Below are experts of layer 2 (counted from 0) of a mixture-of-experts language model. Rows are named router (the router's row for the expert), up (a neuron's input weights, with its number), down (a neuron's output weights, with its number) and show model dimensions 160-239. Each number is 50 + 10 x the weight over its row's rms, rounded and kept within 0 to 99.
Before each expert's rows: a language model's description of what the expert responds to. This comes from a sample of Wikipedia text that the model never trained on.

# expert 3
Description: Title and year digits. Capitalized title words inside names of offices, awards and places (Candidate, Mayor, Sheriff, Friend, Plaza), plus second digits of years and numbers.
router:60 41 29 35 36 64 42 52 53 46 58 40 64 42 48 46 40 44 61 62 67 52 42 41 32 44 68 32 59 46 47 67 40 52 57 54 34 45 48 50 41 47 55 37 58 33 48 31 54 33 38 61 56 36 61 58 43 55 70 42 47 44 56 44 57 63 57 48 36 45 72 47 39 53 63 59 55 45 64 56
up1:42 36 72 40 53 46 48 40 42 59 50 49 51 57 41 50 52 48 48 57 49 61 68 58 56 66 53 70 52 42 62 51 53 49 71 46 47 46 41 55 58 53 59 49 54 63 37 52 36 60 48 47 45 50 36 52 35 49 42 45 48 49 46 46 41 25 66 65 67 33 40 48 51 44 51 42 24 57 32 51
down1:53 64 43 56 67 60 72 53 63 66 64 45 53 55 59 51 59 63 45 47 62 57 63 58 61 46 64 62 49 60 50 29 47 46 54 56 65 58 50 55 56 45 46 62 56 58 52 52 59 39 43 35 47 40 50 58 61 46 39 51 54 49 56 44 40 56 45 33 40 35 47 59 48 53 46 54 49 62 62 55
up2:48 63 77 63 60 38 65 47 41 63 60 54 38 70 44 57 67 68 36 64 29 48 70 57 45 69 37 52 45 52 46 37 60 48 38 55 52 55 35 64 47 45 52 58 40 50 59 78 62 65 50 33 47 77 40 40 38 51 45 57 29 53 44 61 65 41 48 52 64 53 36 57 64 50 44 44 56 52 47 40
down2:64 59 46 47 67 45 61 57 20 41 42 73 55 63 64 61 39 45 46 66 49 35 48 45 48 47 70 64 47 47 46 46 52 37 40 58 63 56 30 47 59 38 53 38 24 31 54 51 61 48 34 59 66 68 28 68 49 53 67 58 37 48 44 54 43 43 43 36 47 47 64 43 54 49 58 40 34 35 36 68
up3:66 69 51 60 42 52 45 65 62 55 50 39 34 51 56 47 67 50 57 47 30 29 42 46 35 73 38 53 45 46 50 46 61 32 39 39 37 76 50 45 58 43 61 66 60 45 44 51 56 66 45 61 43 52 41 56 39 39 50 41 28 50 58 49 64 23 50 50 67 33 42 50 46 46 46 41 52 61 67 47
down3:47 65 45 28 45 45 50 54 56 47 51 54 39 37 51 67 37 38 52 59 57 73 54 52 50 54 67 36 63 77 50 60 45 57 43 56 40 55 59 52 56 41 44 65 62 36 55 47 56 47 62 57 49 61 42 57 31 44 43 60 50 48 43 37 53 60 57 48 64 39 48 54 52 50 49 53 70 58 56 55
up4:59 54 60 69 53 29 53 58 55 42 40 64 49 49 46 54 60 51 33 46 30 50 62 69 62 62 41 56 42 43 40 37 42 43 34 55 48 60 37 53 38 55 70 52 47 49 55 59 51 71 66 40 28 62 39 47 38 61 25 53 47 55 47 61 67 43 60 68 48 54 34 49 58 47 49 46 44 52 40 51
down4:51 46 48 51 53 36 50 27 27 45 46 39 45 64 62 66 52 54 55 39 43 25 55 59 47 35 54 48 53 46 27 48 59 42 31 37 52 54 37 54 51 44 65 59 43 58 50 49 49 50 41 42 58 63 41 56 33 59 53 46 28 55 45 54 47 21 53 51 56 55 48 67 66 48 49 54 47 67 44 53
up5:54 45 48 44 52 51 49 65 44 66 44 57 51 66 45 52 48 81 58 59 42 46 55 58 59 40 46 71 49 53 43 35 58 42 49 45 44 48 63 27 63 38 43 46 49 58 38 49 60 64 59 51 49 57 32 46 51 62 41 54 51 66 72 43 46 53 50 40 46 54 35 48 57 49 33 62 46 60 43 57
down5:65 32 31 56 49 31 53 48 44 55 66 52 62 69 45 45 39 41 48 58 62 29 51 38 49 52 35 46 50 43 50 64 40 50 32 60 32 66 55 44 59 43 52 48 41 60 52 59 64 16 57 34 49 38 42 46 55 38 47 44 43 50 57 71 59 30 48 48 37 53 55 40 55 46 59 44 49 67 40 44
up6:56 54 71 57 57 50 39 49 53 50 56 59 60 68 54 43 61 50 43 40 30 44 37 43 44 39 42 55 53 50 56 49 53 54 54 46 69 71 41 58 51 30 51 58 53 47 45 58 40 52 67 41 43 55 34 43 45 41 49 36 50 65 44 56 55 41 52 41 59 38 27 70 47 45 56 42 59 43 38 49
down6:62 51 58 53 63 28 43 36 28 56 49 62 50 49 46 57 37 51 53 69 57 45 51 59 63 62 51 52 49 28 53 67 38 38 19 46 52 60 33 43 52 44 50 41 32 56 56 65 56 46 45 56 52 57 41 61 50 39 55 48 50 46 45 52 34 57 47 58 44 30 66 44 52 40 66 41 31 53 47 60
up7:50 56 58 45 56 43 47 36 52 72 55 59 48 65 41 53 52 43 30 43 44 42 54 44 69 54 45 58 33 28 47 41 49 29 37 55 39 64 43 48 40 46 47 55 56 46 49 54 61 56 43 17 51 39 23 54 55 58 38 41 62 35 42 72 42 51 55 51 70 55 27 60 47 52 41 42 36 65 48 50
down7:39 46 59 51 41 53 61 57 35 62 69 40 42 64 50 59 49 50 49 60 58 52 61 44 58 43 55 43 34 54 43 53 67 32 54 49 37 63 46 64 58 40 68 59 45 48 37 63 62 36 34 63 45 38 42 42 59 46 35 47 46 38 65 48 50 53 43 42 50 59 72 48 52 49 54 57 39 70 64 56
up8:41 66 51 53 65 26 45 50 53 54 62 57 46 53 48 51 40 51 42 35 45 62 63 63 49 48 36 49 39 58 49 58 61 43 66 53 60 50 39 58 37 41 68 40 45 59 44 52 58 43 66 38 56 46 53 43 63 56 46 46 54 38 58 49 51 29 36 34 46 47 44 81 45 64 53 26 36 43 56 56
down8:56 40 31 60 67 49 54 48 22 54 57 68 39 67 55 66 56 36 52 46 61 23 63 55 54 43 53 68 55 54 45 64 63 47 35 52 46 45 43 55 41 47 62 64 40 41 45 60 49 46 65 31 47 35 59 56 30 53 51 46 39 57 64 73 54 53 60 44 42 50 69 53 40 42 64 62 47 38 64 50
up9:46 73 72 55 48 48 45 48 49 76 60 56 41 49 51 58 60 38 37 34 48 48 54 51 55 54 43 69 42 54 42 41 58 66 68 48 51 36 34 49 37 48 47 55 36 48 27 64 58 51 59 41 46 71 29 44 66 53 38 66 37 55 55 61 44 42 64 36 57 36 30 52 50 42 59 26 47 71 56 41
down9:61 45 49 49 43 40 59 44 39 53 53 48 45 71 62 50 33 32 35 56 41 31 56 58 59 48 53 60 37 46 59 57 43 52 29 53 36 47 22 66 52 46 54 54 52 62 36 58 42 30 31 52 58 47 43 60 50 38 37 49 46 55 53 49 53 42 35 68 52 35 48 53 40 48 62 42 45 48 48 47
up10:37 49 45 57 58 46 56 38 59 30 50 49 56 56 60 40 59 40 45 61 36 43 56 75 53 39 60 63 56 36 54 53 46 73 42 44 48 67 57 51 77 61 56 48 47 53 42 56 51 60 47 28 49 65 27 38 49 54 28 31 59 53 60 59 51 46 41 50 46 47 31 31 54 47 39 49 46 46 42 56
down10:36 56 50 50 50 61 57 42 53 49 67 54 72 35 44 42 43 63 44 56 33 41 47 59 57 62 40 47 53 52 28 53 61 50 50 50 50 69 43 71 42 42 31 51 54 60 56 59 60 67 47 56 45 57 62 42 59 66 57 43 34 29 52 55 42 62 43 46 40 49 50 43 39 62 43 32 48 57 49 19
up11:59 72 66 77 45 48 50 56 56 59 57 56 56 39 55 41 37 41 48 43 53 39 50 69 65 51 53 71 32 64 62 61 64 42 35 39 54 43 59 29 40 40 58 64 44 51 42 67 40 49 48 48 57 61 42 47 45 41 52 53 40 58 54 57 36 43 62 73 49 48 48 52 68 56 47 44 39 49 36 38
down11:57 49 47 58 37 36 42 33 45 45 48 55 55 53 78 46 37 57 38 31 39 24 43 61 47 66 46 46 37 45 31 47 44 56 38 46 64 47 55 46 54 38 50 54 41 58 47 50 50 36 49 58 47 56 46 68 55 36 65 43 57 32 45 54 46 49 57 65 60 35 48 51 70 65 60 43 50 62 36 46
up12:48 53 59 59 50 57 51 60 56 57 50 61 53 47 62 53 48 31 41 66 42 54 56 49 54 49 43 63 32 46 46 37 58 72 55 55 44 51 39 42 44 43 67 50 51 45 36 57 53 60 57 50 36 59 62 40 57 54 55 48 54 56 46 46 53 48 41 39 63 52 43 42 75 44 44 42 52 64 31 68
down12:52 45 46 52 66 59 51 48 32 39 64 44 44 50 62 42 75 45 48 54 56 45 43 55 45 48 44 53 46 57 48 61 60 44 66 48 50 64 42 58 50 45 63 42 32 52 66 76 57 53 49 47 50 56 58 45 50 72 56 48 50 33 49 52 46 54 41 42 50 58 60 39 46 44 46 43 51 28 57 48
up13:51 58 60 59 60 56 51 60 42 62 50 41 41 50 47 53 54 50 36 32 57 50 77 67 65 53 47 51 63 53 39 46 48 36 35 52 45 47 59 55 45 37 48 51 41 48 51 64 65 46 50 38 50 51 33 49 50 35 40 36 50 32 65 56 41 45 37 56 72 58 38 50 67 52 39 31 56 41 51 52
down13:43 49 45 30 58 68 71 38 39 45 53 39 53 49 42 55 51 39 50 65 49 21 36 44 78 61 44 46 49 45 51 55 55 53 36 39 42 50 53 63 33 44 63 43 49 54 62 28 42 44 58 42 61 54 61 48 66 37 44 48 50 51 64 62 44 58 54 49 41 44 41 49 52 41 52 38 45 36 55 46
up14:40 61 59 58 58 45 61 60 47 59 35 51 55 61 51 63 71 37 51 47 45 42 54 52 53 30 48 50 36 66 57 45 51 68 44 39 55 49 47 39 29 57 56 55 38 56 54 56 50 58 48 49 47 56 38 53 55 32 30 57 31 54 57 40 34 51 63 64 55 55 35 49 48 58 36 29 41 53 60 48
down14:56 33 43 29 48 21 49 41 43 36 54 56 62 50 51 37 48 43 46 55 44 18 47 60 41 51 42 44 46 44 48 45 44 54 41 50 53 63 41 38 61 52 46 55 74 46 57 37 51 47 46 44 65 43 42 50 35 50 71 43 41 52 35 54 41 57 48 58 45 52 61 62 47 52 43 57 54 56 39 45

# expert 46
Description: List heads, name pieces. Words ending infobox list items (career, family), pieces of personal names in tables and lists, and spaces before numbers.
router:56 42 32 38 38 60 51 47 50 42 56 44 66 44 45 56 45 48 62 55 64 45 48 45 29 39 70 30 55 46 46 65 38 55 64 67 46 47 57 52 40 64 47 42 59 34 46 33 57 30 39 63 60 35 68 60 44 49 71 49 43 46 48 45 46 61 57 41 30 44 69 49 48 62 66 65 54 44 59 50
up3:36 50 58 52 59 43 36 44 41 52 28 49 38 59 68 50 56 36 31 55 28 65 69 60 51 53 53 56 59 52 39 40 64 44 49 39 45 53 48 42 61 52 46 51 36 49 44 61 55 65 53 53 38 60 43 40 56 57 39 48 80 61 49 59 39 28 48 48 49 57 42 58 70 51 40 39 59 56 62 66
down3:49 42 34 59 68 51 48 53 36 52 42 44 44 46 59 49 56 32 51 54 35 56 58 70 50 33 40 59 47 46 59 51 47 36 36 48 57 47 53 36 59 53 51 60 42 46 54 54 56 37 38 55 43 47 42 47 49 51 71 58 44 37 35 57 55 37 66 42 74 48 65 53 63 56 47 41 45 43 57 60
up4:48 41 64 58 71 55 52 46 49 52 50 65 35 41 38 58 57 55 66 53 29 51 41 56 64 58 48 64 43 68 45 46 43 47 54 47 56 45 47 43 40 47 65 44 46 44 51 47 61 75 56 51 46 45 30 50 40 60 56 49 58 32 54 45 44 43 59 48 58 57 43 63 22 47 40 41 38 46 44 57
down4:31 50 44 65 59 57 43 51 44 47 39 63 45 58 56 52 53 41 45 37 48 51 64 73 52 50 63 35 60 46 36 33 40 45 68 50 28 59 42 40 19 41 61 68 43 39 51 53 52 32 45 50 52 48 38 60 38 65 55 43 45 48 53 57 25 62 34 33 44 59 51 74 53 62 52 52 38 58 49 36
up5:50 47 52 52 51 46 44 55 42 57 31 62 36 61 48 39 68 44 58 31 51 51 58 54 64 47 47 54 58 63 51 37 60 60 41 76 35 42 59 63 37 50 55 52 54 35 31 52 55 69 52 49 63 49 51 53 38 49 27 47 50 48 39 51 39 42 51 62 34 64 35 45 53 47 50 45 39 62 63 67
down5:46 49 74 41 36 43 49 62 63 58 44 63 37 53 61 44 56 57 50 62 38 38 68 71 47 41 50 66 53 50 24 46 37 61 35 45 63 44 26 60 48 46 40 60 41 50 73 51 59 27 67 48 57 58 38 46 47 56 48 25 29 52 52 52 51 64 68 50 71 52 52 66 45 30 58 72 40 60 45 52
up6:54 53 69 64 68 37 50 47 43 56 54 58 52 59 46 48 71 49 38 43 30 58 49 59 56 59 46 64 42 65 52 50 51 51 41 36 49 52 47 48 60 47 58 45 55 40 44 68 38 78 68 47 48 50 41 38 51 57 37 51 54 56 50 48 51 27 48 50 61 55 23 57 58 49 36 45 57 55 46 46
down6:61 39 54 31 44 43 56 45 42 51 41 53 48 45 53 60 46 40 40 54 50 42 28 50 66 58 44 54 38 50 51 61 48 50 50 59 17 59 39 40 65 53 47 60 55 72 49 51 37 45 56 59 50 45 63 31 57 43 36 69 55 53 60 52 55 43 68 47 54 66 44 58 37 47 63 49 41 46 55 57
up7:58 55 56 60 71 64 49 48 43 49 60 75 36 55 53 70 63 55 43 33 29 47 61 52 65 59 34 73 42 58 56 37 57 31 37 48 60 58 46 48 42 50 58 57 35 63 44 55 54 71 51 37 50 63 41 36 53 57 42 53 61 49 55 45 43 30 49 50 58 40 28 47 55 54 35 43 40 52 44 57
down7:63 43 51 42 51 46 40 46 44 63 45 57 63 63 44 50 34 43 56 45 49 46 71 57 47 50 38 78 54 49 46 60 50 53 52 65 48 47 32 41 57 50 47 63 37 70 56 74 18 45 61 60 51 51 45 52 45 62 42 40 46 47 45 58 55 39 58 66 49 44 47 43 51 56 60 40 42 47 60 53
up8:57 68 61 70 56 40 55 55 62 57 52 52 39 66 41 43 68 33 36 51 42 35 55 48 53 41 50 57 34 53 55 46 65 50 26 49 50 50 37 64 47 58 52 58 46 46 53 58 53 58 49 35 41 62 58 59 50 51 35 45 70 53 60 52 60 32 50 77 52 60 39 45 63 51 66 59 51 52 33 47
down8:68 41 48 38 38 47 38 42 51 49 37 44 41 58 40 32 45 53 23 37 54 52 68 48 41 38 55 53 47 66 42 70 48 48 25 48 53 68 37 56 56 42 49 46 38 37 72 54 58 43 63 59 33 50 37 60 44 84 51 44 44 51 42 61 49 43 58 49 53 50 63 51 47 52 48 49 49 45 59 63
up9:46 59 47 67 69 41 54 56 42 59 55 59 32 56 25 62 77 47 40 42 43 38 54 65 56 48 43 53 48 67 44 57 54 53 35 39 45 57 46 33 46 53 53 37 43 40 45 53 42 48 59 25 41 39 45 34 54 64 43 46 64 33 52 37 39 53 50 44 52 65 36 46 59 46 43 37 45 60 47 57
down9:69 58 38 51 48 47 40 64 44 50 59 53 37 54 50 37 38 53 44 50 44 63 77 59 58 51 29 67 46 40 51 60 51 68 33 58 64 65 37 46 63 59 51 51 60 54 74 58 49 57 43 50 43 51 48 38 48 32 35 34 46 64 32 49 74 43 54 55 51 56 23 44 42 49 55 62 60 59 51 42
up10:50 37 65 67 47 36 61 43 44 48 47 50 29 35 46 62 68 41 37 59 47 52 52 49 54 57 42 58 33 49 48 43 60 56 34 55 53 58 55 48 55 46 50 56 44 56 59 56 65 69 56 22 32 60 37 40 22 46 27 54 52 38 57 63 44 39 54 38 62 52 32 51 54 31 46 43 53 58 38 42
down10:43 54 52 60 41 41 51 72 56 47 49 45 47 63 42 49 61 65 48 52 51 42 42 49 63 57 51 37 48 53 59 34 40 57 62 72 44 63 52 59 54 46 49 78 49 37 72 60 72 52 41 32 52 48 60 45 50 51 46 48 42 61 57 46 53 64 67 41 59 47 55 58 49 69 51 66 32 60 57 45
up11:55 47 58 54 56 40 60 35 37 52 34 59 48 59 47 59 53 72 35 47 36 54 42 52 54 48 57 62 56 29 65 46 64 36 51 38 33 48 46 51 58 54 43 48 39 35 49 47 48 51 60 30 43 40 33 32 35 42 51 57 68 63 39 58 29 56 54 55 57 43 44 54 58 64 45 29 47 46 50 32
down11:58 58 43 38 42 65 52 63 45 56 68 35 39 39 54 56 52 48 60 54 54 55 50 50 47 41 57 45 60 55 61 46 32 47 43 48 46 44 35 46 54 54 15 50 51 36 66 55 56 54 38 57 41 51 57 50 47 38 53 43 37 50 38 35 59 58 67 53 54 65 51 47 41 53 68 47 57 70 63 50
up12:44 46 52 56 59 61 61 54 70 34 57 47 55 32 58 48 60 58 43 37 55 58 75 56 45 47 44 47 49 49 62 40 43 67 41 62 44 55 57 53 36 56 43 44 57 53 53 41 65 71 42 49 48 31 51 32 43 51 40 53 51 50 41 33 42 57 37 55 43 73 62 66 43 41 54 48 54 49 40 38
down12:66 47 45 49 38 37 56 58 44 48 44 38 45 66 48 42 47 39 47 55 47 46 53 51 56 41 49 51 49 45 55 43 41 46 51 54 45 41 47 41 53 47 46 49 52 57 64 39 76 32 34 44 49 50 69 62 62 51 58 26 54 29 60 63 57 64 61 47 34 63 62 42 47 62 55 52 34 53 52 49
up13:58 49 55 53 60 41 52 38 56 40 23 49 39 59 51 80 59 57 35 52 49 61 54 56 49 46 37 53 48 32 61 64 57 59 48 51 52 63 38 43 49 39 59 41 44 42 33 53 32 65 67 39 45 63 46 62 48 49 33 26 58 50 49 48 40 44 43 53 72 41 25 64 42 36 40 48 36 53 57 67
down13:65 55 67 49 60 51 54 56 56 52 51 34 46 52 47 49 46 30 45 46 47 50 68 44 48 70 50 61 58 57 41 59 37 56 40 59 52 66 57 62 80 42 52 65 59 47 55 65 50 64 46 38 46 52 49 50 40 49 67 46 54 24 63 50 58 31 54 49 66 68 39 38 46 41 48 39 46 69 56 55
up14:48 63 38 51 57 59 23 70 53 42 47 47 47 73 55 57 76 35 45 37 49 40 48 61 51 49 47 65 47 50 47 70 61 58 42 41 81 57 54 44 61 59 59 58 42 51 57 72 44 50 63 43 39 63 32 45 57 59 65 47 52 35 48 62 37 48 43 69 61 54 37 45 63 66 49 53 44 45 52 51
down14:51 35 29 46 42 45 53 52 56 52 35 59 43 49 40 46 51 76 47 79 39 48 50 59 49 54 48 69 47 47 59 51 45 60 45 42 62 59 42 49 49 53 48 51 51 46 63 51 46 24 41 54 51 62 63 48 46 59 54 40 50 60 68 65 37 62 46 58 43 65 49 48 38 53 67 61 40 51 55 50
up15:53 56 65 65 75 29 39 45 48 43 43 59 55 55 46 47 66 30 34 33 39 38 49 47 57 60 54 60 44 41 46 59 63 44 38 41 63 59 45 53 45 44 39 37 46 45 42 67 49 65 56 50 50 60 45 52 61 64 51 52 54 34 47 46 44 43 40 65 44 73 42 55 63 21 38 48 45 51 38 32
down15:46 32 68 50 41 25 31 52 53 64 57 39 19 53 52 46 46 64 31 41 38 61 70 57 40 50 56 44 40 51 47 48 61 61 41 45 49 60 45 55 59 33 50 46 44 35 53 55 67 46 68 38 55 31 50 62 50 49 24 51 39 25 50 59 59 43 58 51 63 60 40 66 41 67 43 47 56 43 47 45
up16:37 64 65 55 53 26 42 42 50 61 42 75 49 59 56 52 76 44 39 73 45 65 56 50 50 66 43 61 42 51 61 48 62 53 35 48 40 53 54 47 69 55 38 47 58 43 62 60 44 69 67 36 48 44 30 64 38 71 43 54 46 34 52 61 44 22 56 56 51 45 49 59 65 44 48 23 45 48 47 60
down16:59 37 63 40 55 50 41 45 62 69 45 45 38 50 33 46 49 45 52 68 43 46 45 50 54 48 48 46 50 47 42 42 39 60 37 54 47 46 39 48 84 47 59 50 53 57 54 64 45 49 38 62 49 43 55 47 47 60 38 46 51 46 43 49 54 41 64 60 44 47 46 41 46 39 59 46 36 64 54 57

# expert 23
Description: Initials and odd fragments. Capital letters and short name pieces (A, F, C, Pol), the article a, and fragments inside non-Latin or sports-result tables.
router:57 40 34 36 38 56 45 53 57 48 56 39 71 36 41 53 43 52 61 53 65 56 46 44 29 39 65 33 59 45 45 64 43 48 51 55 44 48 43 54 49 59 49 42 61 32 53 34 52 35 42 60 59 35 59 60 42 57 68 44 43 47 55 46 53 66 58 46 32 43 69 48 36 60 67 57 52 34 60 57
up4:56 56 65 70 60 46 38 49 51 72 68 60 35 55 43 42 62 47 30 56 49 48 46 70 47 57 33 61 63 42 42 49 58 46 49 49 39 42 71 53 54 50 60 55 60 44 49 67 48 54 61 32 47 67 40 45 56 47 46 42 56 54 41 47 41 36 51 46 71 37 37 40 31 50 59 38 56 37 28 40
down4:38 44 52 56 49 51 49 43 56 37 41 52 55 27 58 53 66 47 46 60 45 42 53 34 46 49 47 42 37 64 59 65 52 45 55 50 51 42 55 49 34 52 60 48 51 51 55 57 44 48 51 54 49 43 40 56 42 60 53 75 63 34 40 62 51 43 48 41 59 51 57 57 45 37 62 47 35 47 62 45
up5:42 62 53 54 65 50 62 48 44 65 47 61 53 65 45 67 60 51 39 53 33 53 44 51 42 37 51 61 37 44 53 53 55 48 50 41 50 59 35 52 49 45 60 52 39 51 39 55 39 56 53 54 46 66 52 42 48 47 40 50 61 34 47 58 42 38 49 51 44 53 30 55 58 38 52 41 33 41 48 59
down5:49 60 50 58 43 50 41 37 69 42 38 68 71 67 57 37 70 53 38 46 47 42 40 57 56 49 52 56 52 62 53 57 65 46 58 53 31 30 39 57 60 58 42 58 58 57 69 28 45 68 42 48 51 41 42 54 40 63 51 46 40 47 46 72 32 46 34 36 47 36 51 57 46 58 42 62 39 41 63 59
up6:44 60 69 58 71 43 54 64 63 61 52 63 35 56 52 50 58 57 44 57 45 58 60 55 51 56 41 68 47 35 43 54 53 55 61 46 56 58 47 46 54 50 57 60 52 55 42 71 40 59 44 47 41 57 55 57 46 51 32 41 80 42 45 69 52 38 54 35 53 57 27 48 48 47 42 32 40 59 62 54
down6:45 51 44 47 37 50 44 65 41 40 44 45 53 46 52 36 61 54 68 60 54 50 42 49 53 62 61 53 52 47 46 39 51 55 46 52 35 34 35 39 55 40 55 64 48 55 61 49 60 61 49 48 65 41 36 66 47 67 50 52 52 37 45 56 42 41 38 30 73 38 48 42 60 33 37 55 29 61 60 50
up7:49 49 67 60 59 44 62 42 57 40 46 82 48 51 49 57 63 41 26 46 45 50 62 46 47 49 52 70 40 54 67 51 51 58 61 53 39 46 50 55 36 73 51 57 37 41 37 52 46 61 55 37 41 61 31 42 64 55 37 54 43 35 50 63 44 43 64 49 55 53 37 64 60 34 42 36 42 57 43 36
down7:45 60 51 60 42 33 57 42 49 64 53 59 39 70 49 46 46 37 44 37 43 26 36 51 55 62 49 39 47 25 53 49 52 54 52 72 51 47 49 42 51 55 50 58 53 44 46 44 45 50 63 52 51 57 34 56 46 36 41 26 50 60 46 61 41 32 65 60 58 32 47 52 49 48 36 50 46 50 46 40
up8:72 49 59 55 57 50 52 59 48 75 49 44 56 67 57 55 60 45 42 36 55 54 56 76 36 63 42 65 60 67 47 41 59 57 60 42 29 30 47 64 45 49 53 43 35 54 38 56 48 47 56 41 54 42 50 47 48 49 43 59 51 48 42 36 60 39 65 44 63 42 48 44 50 43 52 58 55 66 52 43
down8:45 41 56 51 57 68 40 53 57 46 50 44 61 73 53 45 65 55 41 60 50 51 42 39 31 34 46 53 64 72 55 33 46 53 35 44 58 45 40 43 66 55 59 48 45 47 55 36 35 41 39 44 53 54 65 41 53 58 55 51 56 40 41 48 50 47 53 47 55 53 56 53 60 43 52 56 51 39 58 47
up9:48 61 67 53 67 53 63 30 46 56 48 75 49 61 32 61 62 51 50 36 31 38 43 61 53 60 53 61 41 42 50 50 55 50 55 60 66 53 59 46 51 39 47 32 56 32 45 61 60 77 62 30 32 66 47 45 35 57 35 61 41 34 49 60 58 35 52 65 65 64 37 64 50 41 42 49 50 48 40 50
down9:39 48 40 57 54 34 36 64 57 36 44 58 56 52 55 57 66 38 46 37 46 47 41 56 45 49 60 41 49 57 40 42 59 50 50 42 59 54 64 58 45 55 49 57 47 46 53 37 33 52 47 29 59 36 54 49 34 45 57 46 46 38 53 50 46 67 47 40 50 57 62 69 59 64 45 65 59 48 62 31
up10:39 67 70 45 56 36 50 60 48 52 44 65 43 47 68 58 58 58 49 41 27 51 45 57 57 49 49 65 54 60 52 41 61 51 45 42 58 45 57 51 46 41 52 51 51 54 38 50 60 49 55 42 46 61 43 47 47 52 38 28 46 38 57 44 41 39 56 45 62 46 32 64 48 42 35 32 47 41 51 45
down10:52 26 49 41 39 48 56 31 39 70 41 60 56 41 44 58 56 38 42 46 53 67 56 59 29 51 53 44 56 42 27 52 46 45 43 34 38 72 34 33 53 47 60 45 43 27 54 40 66 50 43 44 44 58 37 48 57 58 65 27 49 53 57 53 35 28 55 37 68 58 61 56 40 52 51 67 30 40 44 41
up11:53 53 51 53 54 38 51 56 58 49 48 54 38 63 50 62 63 46 48 52 53 54 42 71 54 74 47 45 42 37 41 33 55 57 52 46 33 50 43 48 54 44 55 53 44 40 42 46 53 71 53 57 45 48 52 34 47 43 56 60 45 53 53 66 35 47 52 28 52 55 38 49 53 24 37 54 42 60 69 49
down11:42 60 54 62 48 39 68 59 64 49 54 50 67 61 38 57 44 34 40 40 39 54 58 38 53 51 58 63 51 51 59 44 43 44 55 53 48 69 57 44 46 63 48 47 66 57 64 49 36 41 39 49 53 54 39 53 54 52 58 47 68 45 46 47 37 50 37 54 58 51 51 54 43 50 54 40 37 48 38 49
up12:51 60 76 52 81 38 38 50 55 43 48 57 48 62 49 55 68 45 45 46 59 57 61 69 46 69 63 51 38 48 42 44 47 59 40 56 48 48 34 58 45 53 50 55 45 54 57 56 47 77 42 45 46 62 32 54 41 24 44 38 47 64 52 49 55 52 30 58 55 59 38 57 60 29 49 42 52 54 63 58
down12:47 33 41 50 45 40 45 35 50 53 37 59 51 30 66 32 58 57 41 49 49 50 51 37 51 37 54 42 60 51 47 52 76 46 50 43 60 58 59 41 33 47 42 50 56 44 47 46 42 54 56 50 59 54 49 49 51 33 61 54 40 49 49 58 47 47 49 54 36 85 59 36 36 37 48 50 60 47 50 33
up13:37 45 49 69 57 50 44 69 51 46 50 47 43 67 31 59 43 48 49 49 33 51 49 49 53 41 36 44 39 54 44 41 52 63 48 48 62 56 45 52 28 38 58 51 54 43 60 66 50 56 68 38 27 47 45 39 42 61 38 54 39 51 59 51 51 47 64 58 52 53 39 52 40 37 45 48 60 56 50 50
down13:44 67 49 49 56 37 51 67 51 33 48 68 45 64 37 54 44 57 42 34 48 43 34 62 32 60 44 62 49 63 45 62 44 49 48 61 53 54 54 60 50 58 54 51 50 51 61 68 28 59 36 46 50 58 44 71 42 48 58 56 32 59 32 55 48 54 48 38 52 38 57 46 56 62 38 49 77 57 68 36
up14:54 54 77 65 40 45 49 57 47 61 27 61 44 73 55 65 58 51 49 48 19 61 43 43 66 51 39 55 55 51 56 36 50 38 70 50 41 60 39 45 46 34 55 52 47 39 42 57 48 84 43 30 57 57 29 47 46 47 51 43 54 49 32 39 36 50 41 53 46 42 43 58 56 52 36 28 50 41 40 47
down14:37 44 32 52 34 49 47 43 53 21 43 60 51 58 61 41 54 59 53 58 67 54 44 46 45 35 57 60 58 59 49 54 62 41 39 59 64 52 48 54 61 46 52 28 50 62 59 65 34 30 43 52 62 44 36 72 51 66 48 53 50 37 47 52 35 35 69 47 55 46 61 39 34 41 59 38 64 64 48 58
up15:44 50 50 55 45 32 60 45 49 47 39 61 45 49 69 50 61 46 44 51 34 53 52 67 50 37 63 60 49 65 49 54 73 50 44 26 47 56 39 56 38 39 64 43 60 53 51 50 64 55 51 48 56 41 58 58 64 53 41 46 48 57 51 52 40 44 61 67 64 46 42 76 50 41 46 20 30 48 57 52
down15:57 46 36 60 29 57 47 43 50 55 31 47 65 61 49 40 64 34 43 47 41 29 35 51 49 60 49 52 70 50 33 47 45 41 20 54 49 47 55 34 51 59 45 56 21 55 52 47 51 49 58 46 60 60 55 49 70 60 53 41 49 38 66 47 43 40 32 51 63 54 56 56 42 58 44 50 40 32 68 62
up16:56 50 66 59 51 55 63 50 40 54 46 59 56 44 49 52 60 61 53 43 54 61 32 47 44 38 58 65 76 63 48 43 33 61 36 41 56 46 71 49 55 63 42 74 54 41 57 49 57 64 43 36 49 34 41 54 36 46 55 54 39 82 46 52 47 39 65 63 54 62 45 52 46 42 50 45 51 45 41 64
down16:61 50 53 24 39 45 43 42 57 23 53 53 57 50 43 52 58 63 34 57 51 50 63 65 39 44 62 43 48 67 28 38 50 42 31 43 52 42 42 56 63 47 42 29 65 52 52 42 54 63 42 62 50 39 40 61 55 58 59 44 34 40 34 59 49 66 44 45 51 52 51 63 55 51 59 41 57 35 51 46
up17:58 48 69 64 56 47 59 57 60 57 56 69 41 49 46 40 46 58 37 42 28 52 44 59 51 57 34 58 40 67 61 48 59 38 55 45 70 51 64 32 36 51 46 48 44 47 55 72 41 61 41 38 43 56 41 44 64 47 45 55 57 60 36 53 50 63 64 54 44 39 41 58 50 53 46 30 32 56 39 52
down17:50 50 53 70 44 49 60 38 52 20 40 52 58 51 52 41 70 52 49 66 47 44 44 53 57 41 50 42 55 44 61 50 69 52 43 48 35 29 46 48 49 50 46 48 62 70 40 51 41 40 54 48 59 57 42 73 52 43 48 48 51 42 52 67 32 52 59 44 41 53 59 51 47 58 35 60 52 47 57 36